Below are experts of layer 2 (counted from 0) of a mixture-of-experts language model. Rows are named router (the router's row for the expert), gate (a neuron's input weights, with its number), up (a neuron's input weights, with its number), down (a neuron's output weights, with its number) and show model dimensions 0-127. Each number is 50 + 12 x the weight over its row's rms, rounded and kept within 0 to 99.
Before each expert's rows: a language model's description of what the expert responds to; "comes after" lists some tokens at least twice as common just before its tokens as in all text. This comes from a sample of Wikipedia text that the model never trained on. Tokens count by the router's weight.

# expert 0
What it handles: Number, duration and age adjectives after articles, such as three, years, new, last, short, plus hyphenated -minute, -hour compounds.
comes after: " the", " a", " an", "th", " his", " The"
router:37 39 43 39 36 58 48 59 64 59 38 40 40 56 66 34 75 66 68 40 70 71 61 56 50 67 43 52 45 59 71 39 41 43 62 51 74 65 67 47 45 33 31 62 51 45 30 46 57 30 44 50 57 63 57 56 43 41 43 65 52 60 55 37 44 44 45 35 63 42 75 59 49 67 49 47 43 53 55 66 66 66 69 39 33 41 48 43 54 36 60 54 51 55 60 38 58 29 59 62 33 47 77 38 57 58 39 44 60 51 45 52 61 60 34 31 62 50 33 39 62 71 64 37 57 35 36 52
gate0:31 54 60 40 47 25 54 62 48 46 58 56 65 39 60 58 54 52 65 48 39 31 43 41 33 37 46 45 43 61 62 59 45 39 60 52 34 53 49 47 70 35 46 36 50 28 46 39 53 62 55 62 36 66 65 54 38 36 36 65 59 43 40 23 45 60 38 29 47 65 48 75 71 46 39 39 54 54 34 43 67 60 67 51 64 34 72 59 41 50 55 41 45 51 37 57 55 53 42 73 36 40 51 37 46 80 56 63 55 55 55 52 51 45 23 73 38 44 42 47 28 42 40 26 56 58 54 50
up0:78 45 32 60 61 36 37 41 55 56 63 41 52 60 37 42 45 42 22 57 56 48 54 42 52 51 50 55 57 46 43 48 32 59 50 36 74 45 42 64 37 56 67 32 64 60 44 55 39 54 34 49 51 39 46 53 40 43 38 43 30 69 52 55 64 59 46 80 66 37 55 32 55 53 48 41 49 70 48 66 53 48 20 37 15 59 52 55 66 45 53 65 30 55 45 56 46 28 67 58 59 53 63 56 39 17 42 56 47 53 44 43 46 53 61 54 48 56 66 49 47 43 53 82 64 42 58 47
down0:41 44 70 69 54 22 46 69 52 51 58 42 60 49 48 42 39 43 46 55 31 60 49 68 72 33 57 71 34 53 58 74 49 38 37 55 57 69 48 84 48 49 48 58 36 42 41 76 37 43 55 19 45 74 39 60 62 41 45 48 47 57 50 55 58 53 56 53 38 51 47 48 44 61 37 49 64 52 62 57 60 80 56 53 51 39 54 32 56 41 47 46 47 57 34 45 48 58 43 67 32 56 44 49 30 25 51 41 79 45 49 52 53 18 50 54 37 47 62 64 51 54 60 49 53 42 55 46

# expert 36
What it handles: Short word pieces like uck, aw, ig, ow, w inside names and rare words, such as Huckleberry, Nantucket, plus 0 in dates.
comes after: "2", " H", " M", " G", " S", " P"
router:30 44 30 42 50 66 48 43 69 64 44 28 53 65 58 27 63 61 59 51 73 78 57 53 37 63 42 54 59 64 54 35 37 53 64 43 57 56 49 45 29 35 51 54 51 67 48 40 48 38 50 70 65 58 57 53 54 39 45 45 49 58 57 42 31 31 49 50 61 58 66 59 63 59 38 59 33 67 49 63 62 49 61 46 35 53 27 48 75 38 53 49 58 55 58 33 81 40 56 60 34 50 65 35 62 64 31 44 58 61 50 62 47 62 43 50 53 41 42 29 61 57 72 42 63 40 33 45
gate0:51 47 59 50 40 47 54 63 55 44 66 73 44 62 42 33 23 55 66 44 48 51 55 50 48 54 44 54 47 33 31 56 52 60 43 77 52 63 34 51 44 44 52 69 35 40 65 52 32 48 55 30 46 50 42 48 44 24 67 46 73 26 35 52 35 58 42 46 35 59 56 44 67 46 59 48 46 41 49 52 50 39 74 45 59 51 39 40 67 41 65 54 65 12 40 38 59 43 41 60 63 29 73 34 63 55 54 44 46 47 35 73 29 55 49 68 44 36 44 53 46 60 33 59 43 47 45 63
up0:37 50 55 40 56 57 38 46 41 54 26 21 54 37 68 56 81 50 42 48 58 50 52 49 41 45 62 55 49 72 61 54 42 37 43 37 46 32 70 38 57 45 47 31 52 53 33 63 56 39 45 77 42 50 55 43 45 64 35 58 40 46 57 53 55 41 52 55 59 44 64 53 39 51 45 47 57 48 51 58 52 57 29 45 50 54 75 61 35 53 50 52 24 92 64 57 43 48 54 38 36 66 21 58 46 53 58 55 54 53 58 36 74 54 43 17 54 53 50 40 58 55 67 28 57 49 66 46
down0:49 49 61 40 55 41 34 28 67 72 35 68 55 60 51 57 67 57 48 41 63 69 63 40 48 55 59 68 77 68 45 70 45 35 60 34 52 35 62 51 48 48 67 45 48 52 49 37 39 27 60 56 37 42 76 42 62 48 35 34 39 48 60 45 50 53 54 38 44 43 45 43 67 63 24 54 47 53 57 46 79 47 58 51 43 59 45 67 54 49 28 45 37 74 53 63 32 51 47 40 65 43 46 42 46 56 59 47 60 26 75 56 53 66 67 46 45 62 50 60 41 29 51 44 68 65 51 56

# expert 48
What it handles: The digit 1 beginning years like 1867 or 1985, and inner syllables like ard, ell, end in personal and place names.
comes after: " ", " K", " G", " M", " V", " S"
router:42 49 38 49 52 61 44 54 57 53 45 28 46 57 52 45 55 66 56 49 62 70 68 66 36 77 51 46 80 65 52 33 25 59 67 47 63 65 60 33 49 47 35 64 44 63 51 35 50 44 50 64 71 49 67 54 56 22 44 53 40 56 61 39 43 45 50 44 80 62 63 49 63 66 41 59 40 58 47 57 63 51 66 34 48 43 37 32 63 26 62 49 55 48 67 44 59 44 62 62 32 44 61 28 64 54 52 46 66 54 52 66 65 68 40 51 63 37 32 40 63 59 52 38 57 40 43 58
gate1:57 34 56 58 47 64 33 66 60 65 51 47 61 36 56 56 25 54 37 45 57 55 43 49 59 64 41 75 72 49 36 41 36 56 55 36 71 62 42 41 38 33 57 72 54 39 67 48 29 60 69 33 50 48 46 58 54 26 60 48 36 64 31 61 60 49 52 63 61 52 48 56 74 80 56 40 70 51 51 45 36 33 69 39 55 40 41 57 42 48 41 65 51 54 40 38 51 61 59 57 45 40 55 44 57 40 50 62 52 70 43 56 35 66 73 21 60 40 48 52 61 47 63 38 39 57 36 56
up1:47 58 50 44 43 51 59 39 46 45 59 47 31 62 45 47 71 40 80 59 42 48 56 54 39 40 60 29 37 47 68 58 59 52 43 68 38 40 57 61 54 75 42 29 41 64 36 51 62 41 24 60 50 61 46 47 39 61 34 56 64 35 64 29 42 58 46 35 32 41 39 52 31 37 44 61 21 52 49 56 55 62 36 70 44 64 67 42 64 39 62 31 47 52 56 53 58 43 39 37 58 64 42 53 57 52 43 39 49 29 47 54 68 42 21 77 43 53 59 53 37 55 38 72 55 40 59 51
down1:47 57 34 35 54 37 40 54 72 56 41 52 31 65 47 43 56 33 47 49 33 38 55 36 45 72 72 27 44 41 68 35 70 52 27 46 51 65 63 47 66 50 42 42 45 48 55 57 66 37 38 48 54 63 48 44 45 40 23 49 64 45 52 40 39 41 49 47 46 52 48 53 48 64 55 74 43 34 28 54 43 61 46 48 51 48 51 72 65 24 52 56 66 51 70 50 50 60 62 59 83 62 76 66 60 53 42 33 56 44 62 57 53 54 71 65 49 33 74 57 42 36 56 42 51 39 51 48

# expert 19
What it handles: Sentence-initial or noun-phrase determiners such as the, one, this, any, another, all, each, often starting a sentence.
comes after: ".", " of", " in", " to", " for", " at"
router:51 34 47 38 36 67 50 52 64 64 49 31 53 49 71 29 67 62 65 51 70 60 58 63 45 55 38 42 62 54 59 39 37 38 62 27 56 63 62 46 50 34 43 70 34 48 37 28 55 39 53 49 59 62 55 66 54 45 49 63 45 68 58 40 35 38 40 37 49 48 58 49 59 58 44 51 46 55 67 48 66 51 56 41 40 51 49 32 73 40 57 65 59 37 55 32 65 43 60 64 40 35 72 31 71 65 44 40 75 54 40 60 58 60 45 44 68 34 42 23 63 57 59 44 58 32 37 59
gate1:41 53 48 58 61 52 45 56 51 51 23 35 43 61 35 50 24 43 44 38 53 82 55 46 69 38 60 44 65 59 65 48 54 64 53 52 29 66 43 36 50 42 53 53 61 40 54 45 47 65 58 61 48 69 56 41 34 71 50 61 48 42 48 66 46 49 47 45 47 32 75 46 63 59 39 48 33 61 54 42 48 73 37 45 68 40 46 27 48 39 39 42 60 54 64 42 53 35 25 51 50 51 31 43 88 33 59 52 46 86 45 49 57 53 51 60 51 49 51 37 56 72 56 64 49 67 49 46
up1:54 52 38 50 43 55 42 55 45 56 49 64 55 27 74 54 56 56 53 56 62 23 63 70 29 68 59 44 38 39 26 56 33 25 52 58 50 20 58 50 50 57 44 26 29 44 37 49 61 47 32 35 68 56 58 66 69 33 56 49 46 52 50 31 50 42 43 69 59 59 36 64 30 43 55 57 43 42 50 64 58 33 51 52 35 57 65 57 52 55 49 43 45 47 26 42 44 56 57 57 60 41 42 55 26 56 50 50 32 27 36 57 40 55 43 49 33 49 52 66 24 44 45 40 62 45 32 46
down1:52 51 62 55 45 51 50 43 53 59 48 60 58 52 42 40 77 26 65 52 56 61 55 48 64 51 39 68 61 55 43 52 38 44 48 38 46 70 63 46 71 66 47 36 65 26 53 47 52 50 44 65 42 68 63 30 48 43 49 34 62 54 67 49 43 50 44 49 50 45 70 53 60 49 34 43 60 41 58 57 50 44 52 30 43 45 74 54 35 55 35 48 43 58 65 50 40 39 56 41 54 55 56 69 46 48 50 47 59 61 41 49 56 51 37 20 42 24 63 76 40 30 47 56 46 02 38 75

# expert 22
What it handles: Digits, mostly 9, 7, 8, 6, inside years, dates and stats tables, plus the "(" before "m." in spouse infobox lines.
comes after: " ", "1", "2", " (", "3", "4"
router:39 34 38 35 45 66 44 31 50 67 37 22 51 71 53 42 64 65 77 56 60 67 71 54 38 61 48 51 57 50 55 42 31 58 75 42 60 68 65 47 24 34 50 56 40 63 48 42 43 50 53 59 59 69 54 66 48 46 34 49 47 65 56 43 42 38 39 22 57 43 65 57 58 55 51 58 47 61 51 63 64 53 55 46 52 52 35 44 56 37 67 57 50 57 69 47 59 34 79 65 45 51 60 27 65 53 45 42 65 54 49 64 59 60 43 56 65 25 44 44 60 58 65 28 54 46 44 58
gate0:65 34 41 49 51 53 53 34 41 52 50 50 44 54 36 38 66 39 31 55 37 40 54 28 44 57 47 64 68 48 45 63 63 47 25 37 60 49 62 57 35 47 73 71 62 54 42 62 26 56 38 62 55 43 48 44 42 41 26 36 48 65 64 52 36 41 51 72 46 66 75 37 34 57 47 41 53 52 22 42 34 33 50 20 44 34 70 40 53 28 60 56 62 65 45 43 38 43 57 47 47 57 42 38 50 52 46 30 58 52 64 56 49 59 53 73 37 33 50 43 60 46 45 35 43 28 54 47
up0:52 41 64 55 36 53 56 41 46 49 72 59 80 46 66 70 36 58 58 60 59 53 37 65 34 55 58 46 32 44 26 58 35 51 51 50 62 57 40 57 55 65 44 22 44 69 56 39 65 30 40 49 50 43 60 52 45 38 55 62 64 37 72 46 45 40 50 41 56 54 34 57 56 37 36 51 48 33 38 57 47 48 68 52 35 47 56 67 56 68 82 36 22 38 51 61 62 33 69 52 58 55 32 52 49 50 43 67 32 44 47 46 60 39 28 40 49 55 62 42 53 64 77 64 59 47 53 44
down0:28 42 60 51 42 50 65 32 39 59 42 72 43 46 43 60 51 54 54 37 46 52 40 35 55 61 63 28 29 36 42 55 59 41 52 36 88 59 67 58 47 57 55 61 58 68 38 47 71 58 40 52 39 63 42 66 53 50 53 33 40 25 39 37 50 52 34 59 27 47 61 25 55 52 45 41 50 63 59 75 37 42 30 34 51 52 49 56 62 46 36 42 52 28 39 48 60 52 49 53 75 41 51 28 52 47 79 62 51 58 48 37 35 40 62 56 57 48 66 53 48 54 69 55 63 57 38 52

# expert 51
What it handles: Last digits of years and other numbers in prose and tables, such as 1993 NBA Finals, in 1955, 2019 fight dates.
comes after: "0", "9", "8", "1", "7", "2"
router:52 33 39 45 49 52 52 53 46 66 40 22 46 57 71 47 72 62 74 50 54 56 76 61 45 67 39 57 50 72 54 45 30 42 70 41 69 50 58 51 36 47 52 54 54 66 39 25 53 38 48 52 57 53 54 69 46 48 29 71 36 64 62 29 40 37 53 41 65 57 51 59 63 60 49 56 50 77 53 48 67 46 63 49 39 42 44 42 59 44 63 61 57 48 57 48 74 42 60 56 36 43 64 48 54 65 38 43 66 67 44 55 51 71 32 39 55 27 50 41 56 60 61 36 66 41 36 72
gate0:52 45 50 41 51 57 45 48 33 50 53 40 46 43 79 47 66 61 51 43 60 56 50 50 49 42 62 61 55 62 47 71 46 44 59 71 36 62 51 56 32 33 41 15 56 52 42 55 58 52 59 36 54 47 55 67 52 35 47 66 54 61 56 53 51 69 35 65 40 34 39 59 54 65 49 50 67 70 33 54 58 55 40 58 45 59 66 44 56 58 38 18 40 77 56 34 52 36 51 35 55 58 46 71 79 48 49 35 49 58 51 51 57 41 44 39 43 65 31 61 55 65 41 12 54 62 31 55
up0:83 29 55 55 52 44 57 51 37 71 54 35 40 41 55 50 41 47 51 46 51 36 37 60 32 46 50 64 55 56 38 44 49 43 43 56 33 55 55 51 25 64 45 38 66 44 57 60 67 38 50 45 52 44 31 44 83 43 62 59 38 66 48 54 44 37 50 48 31 56 48 32 69 58 61 39 42 59 55 74 38 37 49 41 27 48 43 54 62 53 44 55 41 54 47 48 51 45 60 36 47 38 71 57 41 40 49 63 59 43 27 39 54 49 48 33 52 62 44 50 51 94 26 41 41 24 36 55
down0:55 64 41 55 65 81 55 30 61 39 44 66 38 47 63 54 43 54 62 59 46 24 35 58 41 62 40 49 44 47 47 54 41 62 48 48 48 33 30 74 47 39 53 42 68 55 55 41 73 62 58 54 35 56 42 52 41 58 50 39 49 53 38 61 44 80 36 73 28 63 40 34 19 53 48 17 73 50 49 50 43 40 42 52 48 42 55 57 48 51 29 60 40 65 45 41 59 41 50 60 55 53 51 50 31 63 47 52 46 37 44 42 36 44 69 64 41 55 64 44 45 40 50 35 35 53 56 73

# expert 9
What it handles: Subordinators and clause openers like there, when, where, while, between, during, since, often sentence-initial There/Therefore after a period.
comes after: ".", ",", " that", ".\n\n", ").", " relationship"
router:32 40 32 43 37 60 51 51 55 61 29 33 50 57 49 50 78 64 66 32 58 67 66 59 39 73 34 46 56 64 59 18 43 38 55 36 59 56 55 39 39 42 47 66 27 59 45 46 59 43 46 50 57 59 45 72 46 41 47 57 37 63 54 54 35 38 48 22 65 46 61 49 54 60 32 53 31 60 50 51 62 57 62 47 40 52 38 41 64 33 53 65 63 32 55 48 52 49 61 71 51 43 63 40 54 59 48 39 76 58 44 65 52 59 55 56 70 38 52 26 59 56 54 45 55 43 29 71
gate1:61 53 59 59 47 50 47 33 61 53 35 66 41 48 27 33 58 73 40 62 58 45 30 40 44 44 45 40 31 50 60 38 44 39 40 47 35 44 68 28 24 53 57 44 70 68 39 51 64 32 51 58 51 53 48 46 49 48 71 55 57 52 55 55 41 51 50 39 39 55 47 13 31 50 43 39 53 52 50 71 52 59 62 46 40 39 45 54 38 53 55 66 49 67 41 53 56 64 54 34 70 44 45 44 68 50 72 52 63 23 44 71 62 75 59 63 54 67 65 52 59 40 69 45 65 36 43 37
up1:50 53 50 41 51 48 36 67 55 38 63 45 52 76 32 50 67 42 44 43 72 44 40 63 56 34 37 40 45 40 44 41 40 38 40 54 44 50 61 45 48 55 52 50 42 57 57 44 27 29 32 63 60 54 61 53 53 58 42 51 34 33 63 30 40 40 71 50 42 23 58 59 45 20 50 36 28 50 25 36 46 54 38 60 51 44 42 56 62 53 50 51 39 59 50 29 67 51 56 33 55 32 36 38 58 53 57 77 38 42 58 66 19 51 77 51 43 56 62 71 52 39 41 59 48 40 51 61
down1:59 51 36 35 57 64 49 71 46 48 53 41 64 62 48 62 45 49 52 42 53 62 53 50 51 58 39 41 48 59 51 29 25 39 46 58 60 49 59 40 40 29 55 57 49 64 82 37 48 43 38 59 50 54 30 31 58 45 49 28 42 56 68 57 50 35 67 67 37 58 51 39 44 53 62 56 49 56 48 53 69 51 29 35 55 30 48 58 46 43 42 46 73 56 54 47 37 73 36 59 18 67 45 71 51 64 39 62 39 44 65 49 29 34 61 51 31 18 38 65 57 36 57 60 53 49 56 46

# expert 21
What it handles: Single digits deep inside long numbers, especially decimal geographic coordinates (40.082059°N), plus table values, decimals and final digits of years.
comes after: ".", "0", "1", "2", "8", "9"
router:43 50 44 44 37 48 47 44 46 61 49 34 42 48 59 45 68 48 79 45 57 60 75 55 53 59 42 48 55 67 59 45 34 57 88 48 59 60 58 38 45 44 47 60 54 49 44 30 56 42 47 51 51 51 47 75 48 40 37 62 43 62 59 47 35 44 57 39 61 61 53 56 52 43 35 60 44 61 54 50 66 39 64 40 35 33 33 41 58 32 59 63 52 39 55 40 76 41 76 55 32 47 73 32 66 53 36 52 79 67 40 58 48 65 36 52 67 17 47 35 58 55 58 41 63 41 48 56
gate1:40 60 46 63 53 39 48 44 42 66 49 57 37 53 37 64 63 64 57 49 51 35 14 32 36 58 23 55 61 68 53 27 52 34 37 50 25 26 53 40 61 43 39 47 49 58 70 53 67 40 58 67 55 48 41 65 41 61 63 29 43 45 39 38 42 56 30 60 68 30 54 57 55 62 45 42 54 39 64 42 42 59 57 45 58 54 52 38 46 55 48 43 50 50 71 65 40 47 47 71 49 87 40 51 56 36 34 57 33 66 61 44 55 39 38 65 46 58 48 51 40 35 39 39 62 46 58 44
up1:33 51 32 61 37 67 39 67 48 47 61 50 58 55 80 56 59 55 48 54 49 54 43 63 47 54 49 82 61 22 29 61 40 60 45 73 55 60 43 55 18 61 39 40 59 52 58 58 41 64 60 32 43 44 54 33 56 41 35 57 59 42 62 67 62 62 58 54 53 49 57 18 41 47 60 43 51 66 41 77 57 50 45 42 75 58 41 62 45 41 45 43 36 73 30 54 57 54 50 49 61 33 54 56 48 55 50 43 55 30 31 64 57 60 72 55 52 63 43 51 56 60 51 31 47 59 56 49
down1:58 44 73 52 61 43 62 45 48 31 48 41 55 55 63 47 58 22 60 44 47 59 45 57 61 55 37 61 48 31 51 41 45 38 56 54 53 36 54 60 52 54 49 47 54 63 69 51 61 68 67 62 35 32 65 43 67 49 44 36 33 43 55 42 46 49 39 71 58 46 66 53 55 33 64 31 77 62 23 41 56 46 62 51 38 49 68 63 42 68 51 53 30 60 31 30 68 49 46 63 58 60 50 62 47 42 62 59 59 45 61 29 44 41 65 68 34 37 50 60 25 34 54 35 52 24 35 60

# expert 26
What it handles: Sentence- or clause-opening transition words in narrative biography and history, such as After, Instead, then, later, while, which, This.
comes after: ".", ",", " He", " and", ".\n\n", " was"
router:46 40 33 55 44 58 50 58 68 74 47 51 47 61 58 38 70 82 56 53 56 62 52 64 36 66 46 48 52 59 66 36 32 40 66 34 54 57 70 52 29 45 48 56 46 59 26 34 53 43 46 49 67 53 69 68 46 36 38 59 49 79 46 29 35 38 44 46 56 58 66 49 62 44 41 65 36 50 42 55 60 54 60 32 44 51 43 43 72 36 55 70 58 48 60 39 53 48 58 64 51 53 59 21 64 60 41 52 73 58 44 59 57 58 55 46 57 40 34 35 52 52 72 35 57 36 29 56
gate0:61 47 54 48 51 77 42 37 37 47 36 51 60 60 33 63 63 72 65 30 52 68 38 50 59 60 56 48 43 60 38 31 23 42 68 51 58 39 52 44 43 67 41 50 25 63 44 46 53 59 67 36 50 54 48 50 49 46 35 57 59 58 64 58 43 36 51 54 48 43 36 57 39 49 66 35 38 42 63 50 48 37 56 55 45 23 59 44 43 48 66 66 65 11 81 55 46 57 60 59 42 58 71 47 50 48 38 53 58 40 75 55 45 40 67 29 40 34 61 56 38 51 69 54 53 52 51 47
up0:41 51 56 41 35 30 63 53 55 65 54 42 34 42 54 33 37 34 42 71 50 39 65 35 45 47 45 52 55 43 48 68 66 68 29 62 43 72 54 53 58 47 57 57 67 52 60 44 52 42 28 74 63 46 44 50 47 44 71 47 34 39 41 43 55 65 54 41 45 56 69 40 50 56 33 64 54 53 34 58 45 50 31 52 54 71 30 48 49 53 37 40 35 84 30 35 52 40 38 48 45 36 35 50 57 58 64 42 34 62 33 47 55 58 40 74 64 71 36 61 61 52 37 36 45 48 69 59
down0:49 56 45 57 48 32 40 34 72 45 56 47 46 36 60 28 55 37 39 40 50 47 67 57 46 59 42 41 76 43 40 41 58 36 39 53 48 73 46 43 48 38 37 54 65 47 48 55 49 40 38 68 56 49 25 56 61 50 56 55 45 36 57 37 34 41 23 37 44 57 47 71 70 45 45 55 49 47 31 81 36 43 62 49 43 67 60 58 60 38 56 55 24 58 56 40 54 42 46 44 32 32 47 38 57 20 56 42 29 48 47 74 35 46 50 68 73 69 52 42 47 64 56 38 62 49 53 59

# expert 57
What it handles: Country names, team abbreviations and row ends in sports results tables, such as Philippines, Japan, USA, BYU, NHL, first place.
comes after: " |", "|", " |\n", "==", " South", " New"
router:46 38 38 33 43 56 42 55 47 65 40 50 41 52 57 26 55 52 64 53 53 51 50 63 31 47 34 44 58 52 58 43 45 43 51 33 77 60 61 38 30 48 47 66 34 62 49 25 54 50 53 49 73 67 47 64 42 38 44 55 43 59 67 53 47 31 39 41 50 65 73 54 66 48 43 51 37 66 45 55 59 48 59 43 41 34 39 38 61 42 71 50 48 39 52 46 64 32 52 58 41 35 67 37 67 70 54 33 72 51 27 71 57 61 55 61 66 32 37 33 66 77 64 41 49 43 34 54
gate1:48 33 42 52 49 37 31 19 31 65 44 55 59 42 47 58 36 38 47 41 44 30 60 37 33 62 66 61 33 36 50 48 53 24 49 48 72 70 66 55 29 66 59 51 49 45 45 67 38 45 38 55 46 36 56 56 60 49 70 45 53 61 38 55 39 48 34 48 67 66 36 69 52 58 62 46 35 33 28 54 63 71 57 63 53 29 65 59 49 52 57 55 40 64 30 51 47 47 47 42 61 56 52 78 56 66 51 38 33 66 33 42 49 57 41 42 45 70 40 60 55 61 52 37 50 58 44 62
up1:63 42 36 33 51 29 59 72 41 50 45 64 37 36 48 53 32 55 86 37 48 62 56 65 65 42 52 38 51 57 53 46 53 23 49 53 63 72 60 52 55 47 42 51 52 51 66 52 33 52 53 44 51 48 33 66 54 60 70 37 52 70 37 36 23 45 37 47 44 64 62 29 44 64 44 42 56 44 22 59 60 56 38 33 59 49 32 49 26 50 53 62 62 47 32 68 45 42 43 50 62 55 51 52 41 50 54 50 63 54 41 46 59 62 61 68 62 72 40 39 54 67 67 45 32 37 48 68
down1:33 50 47 62 35 42 67 76 66 39 50 57 64 46 44 63 41 37 48 60 39 45 36 69 61 58 56 38 52 37 39 77 61 57 40 76 61 64 67 75 47 57 48 55 37 66 49 43 45 65 73 50 26 49 62 47 60 43 41 55 19 54 53 53 38 47 45 47 50 46 49 48 38 44 25 45 29 49 46 51 45 37 51 66 57 59 75 50 60 74 63 39 43 60 39 69 53 41 54 53 66 50 46 49 51 61 50 50 46 51 31 47 33 23 73 60 48 50 39 40 50 66 40 62 52 35 48 40

# expert 54
What it handles: Words in military and government contexts, such as Army, Air, General, chief, counter in counterterrorism and counterpart.
comes after: " the", " of", " and", " a", "'s", " to"
router:35 52 47 30 38 63 58 58 44 58 38 42 54 55 74 42 65 49 61 30 67 58 66 49 62 73 50 44 63 61 71 33 42 52 64 52 56 55 52 54 32 37 46 63 36 64 35 30 54 44 39 67 60 66 50 59 54 42 43 50 50 57 57 39 38 45 45 42 53 46 67 52 63 59 48 77 44 50 36 71 64 41 45 35 36 39 50 35 56 44 60 68 44 55 64 39 65 23 74 60 41 46 58 41 65 55 44 33 64 67 31 52 59 59 43 38 68 37 35 45 56 68 73 50 60 40 34 61
gate1:58 61 45 70 67 69 70 52 48 56 38 58 32 27 79 53 42 58 48 61 39 62 67 49 47 57 45 52 68 52 62 56 35 65 49 72 63 64 57 27 43 64 29 57 61 51 52 42 41 33 41 60 43 42 47 39 29 66 40 43 53 62 49 51 34 46 43 34 63 17 65 57 50 59 50 46 55 47 48 63 49 59 35 69 56 36 40 58 50 40 59 71 52 60 50 41 43 23 53 64 59 38 55 51 53 42 49 48 39 67 42 63 42 77 55 72 64 53 59 70 69 48 51 53 54 42 50 38
up1:57 49 59 53 55 38 59 63 48 50 45 48 54 36 90 52 37 29 63 58 66 65 63 66 43 32 64 42 45 42 47 46 49 50 52 60 46 39 48 56 57 63 37 62 66 57 39 44 43 35 60 76 49 53 41 56 43 42 51 35 62 67 41 36 32 39 35 21 38 40 52 40 56 55 49 44 66 26 40 44 54 17 53 51 42 23 52 45 74 45 43 58 53 42 60 54 71 32 37 50 44 59 45 50 34 50 72 46 39 37 61 39 46 39 65 33 61 58 66 41 47 37 40 37 46 55 56 44
down1:69 54 69 43 28 53 43 36 56 69 41 50 27 60 36 74 49 74 60 51 53 41 55 42 57 43 46 45 48 53 50 52 52 34 48 43 59 76 53 63 44 48 41 66 31 49 52 43 35 39 78 60 43 56 44 50 55 42 40 53 54 47 47 46 70 52 62 48 75 55 46 60 58 77 61 65 37 35 25 38 60 50 51 57 61 50 39 48 30 27 47 46 38 62 68 47 59 43 31 54 55 46 42 59 55 45 29 61 58 40 67 60 62 40 53 54 41 76 58 60 40 58 42 24 43 61 76 60

# expert 13
What it handles: Sports competition words like first, second, season, final, semifinals, series and their, in match and tournament reports.
comes after: " the", " his", " a", " first", "'s", " second"
router:48 50 42 42 56 40 43 58 57 73 50 39 46 61 69 28 57 63 68 54 60 64 60 70 48 53 47 50 51 53 62 33 31 37 62 37 67 61 49 58 31 46 26 68 54 55 35 35 56 28 39 51 63 53 61 57 42 31 46 53 42 63 50 37 27 50 40 45 69 59 72 37 62 50 48 51 38 52 57 57 59 60 64 39 40 45 49 46 56 32 79 60 54 44 54 42 66 20 67 55 46 50 67 38 61 63 45 44 57 49 33 63 58 62 52 45 66 45 36 46 63 65 67 28 59 44 35 69
gate1:55 33 50 36 56 35 37 48 53 40 46 46 52 70 57 40 41 34 74 56 43 50 51 57 65 48 44 48 20 61 52 45 55 38 39 58 50 65 29 62 47 44 40 33 73 65 59 30 62 36 32 68 45 46 49 58 52 39 47 71 41 58 72 50 27 85 42 48 53 34 49 36 57 73 66 55 54 40 59 46 55 58 56 48 40 54 45 55 38 42 50 62 59 56 35 42 51 48 34 64 44 55 57 42 45 49 51 70 52 54 49 48 81 41 29 39 54 57 40 31 46 43 45 31 47 25 64 66
up1:59 31 48 41 45 37 37 44 42 45 60 53 60 70 38 42 31 26 60 44 50 65 31 45 72 63 44 67 24 65 43 47 67 54 53 39 61 63 32 60 63 42 46 34 70 61 64 50 65 39 44 59 56 63 36 70 55 45 45 46 34 67 48 60 23 57 44 46 50 33 62 48 59 55 71 45 51 40 68 43 50 49 53 56 37 60 36 66 38 47 43 60 39 48 58 41 59 42 38 56 35 47 47 22 50 53 48 62 52 44 48 46 59 62 46 41 56 67 32 32 50 34 50 57 52 08 53 57
down1:30 33 54 44 48 44 36 51 37 58 54 59 51 34 61 65 53 46 59 61 46 73 46 40 65 49 41 60 34 23 45 74 63 52 31 52 70 66 37 65 34 57 76 51 37 46 28 63 50 55 47 62 68 51 58 64 72 37 41 56 25 44 46 42 48 40 73 36 47 45 47 47 55 51 50 58 50 62 55 47 43 38 43 56 55 54 38 43 53 56 76 34 62 47 34 49 58 44 38 28 66 54 32 45 13 34 51 30 55 39 50 49 54 55 46 51 36 53 49 43 59 29 43 38 50 36 56 56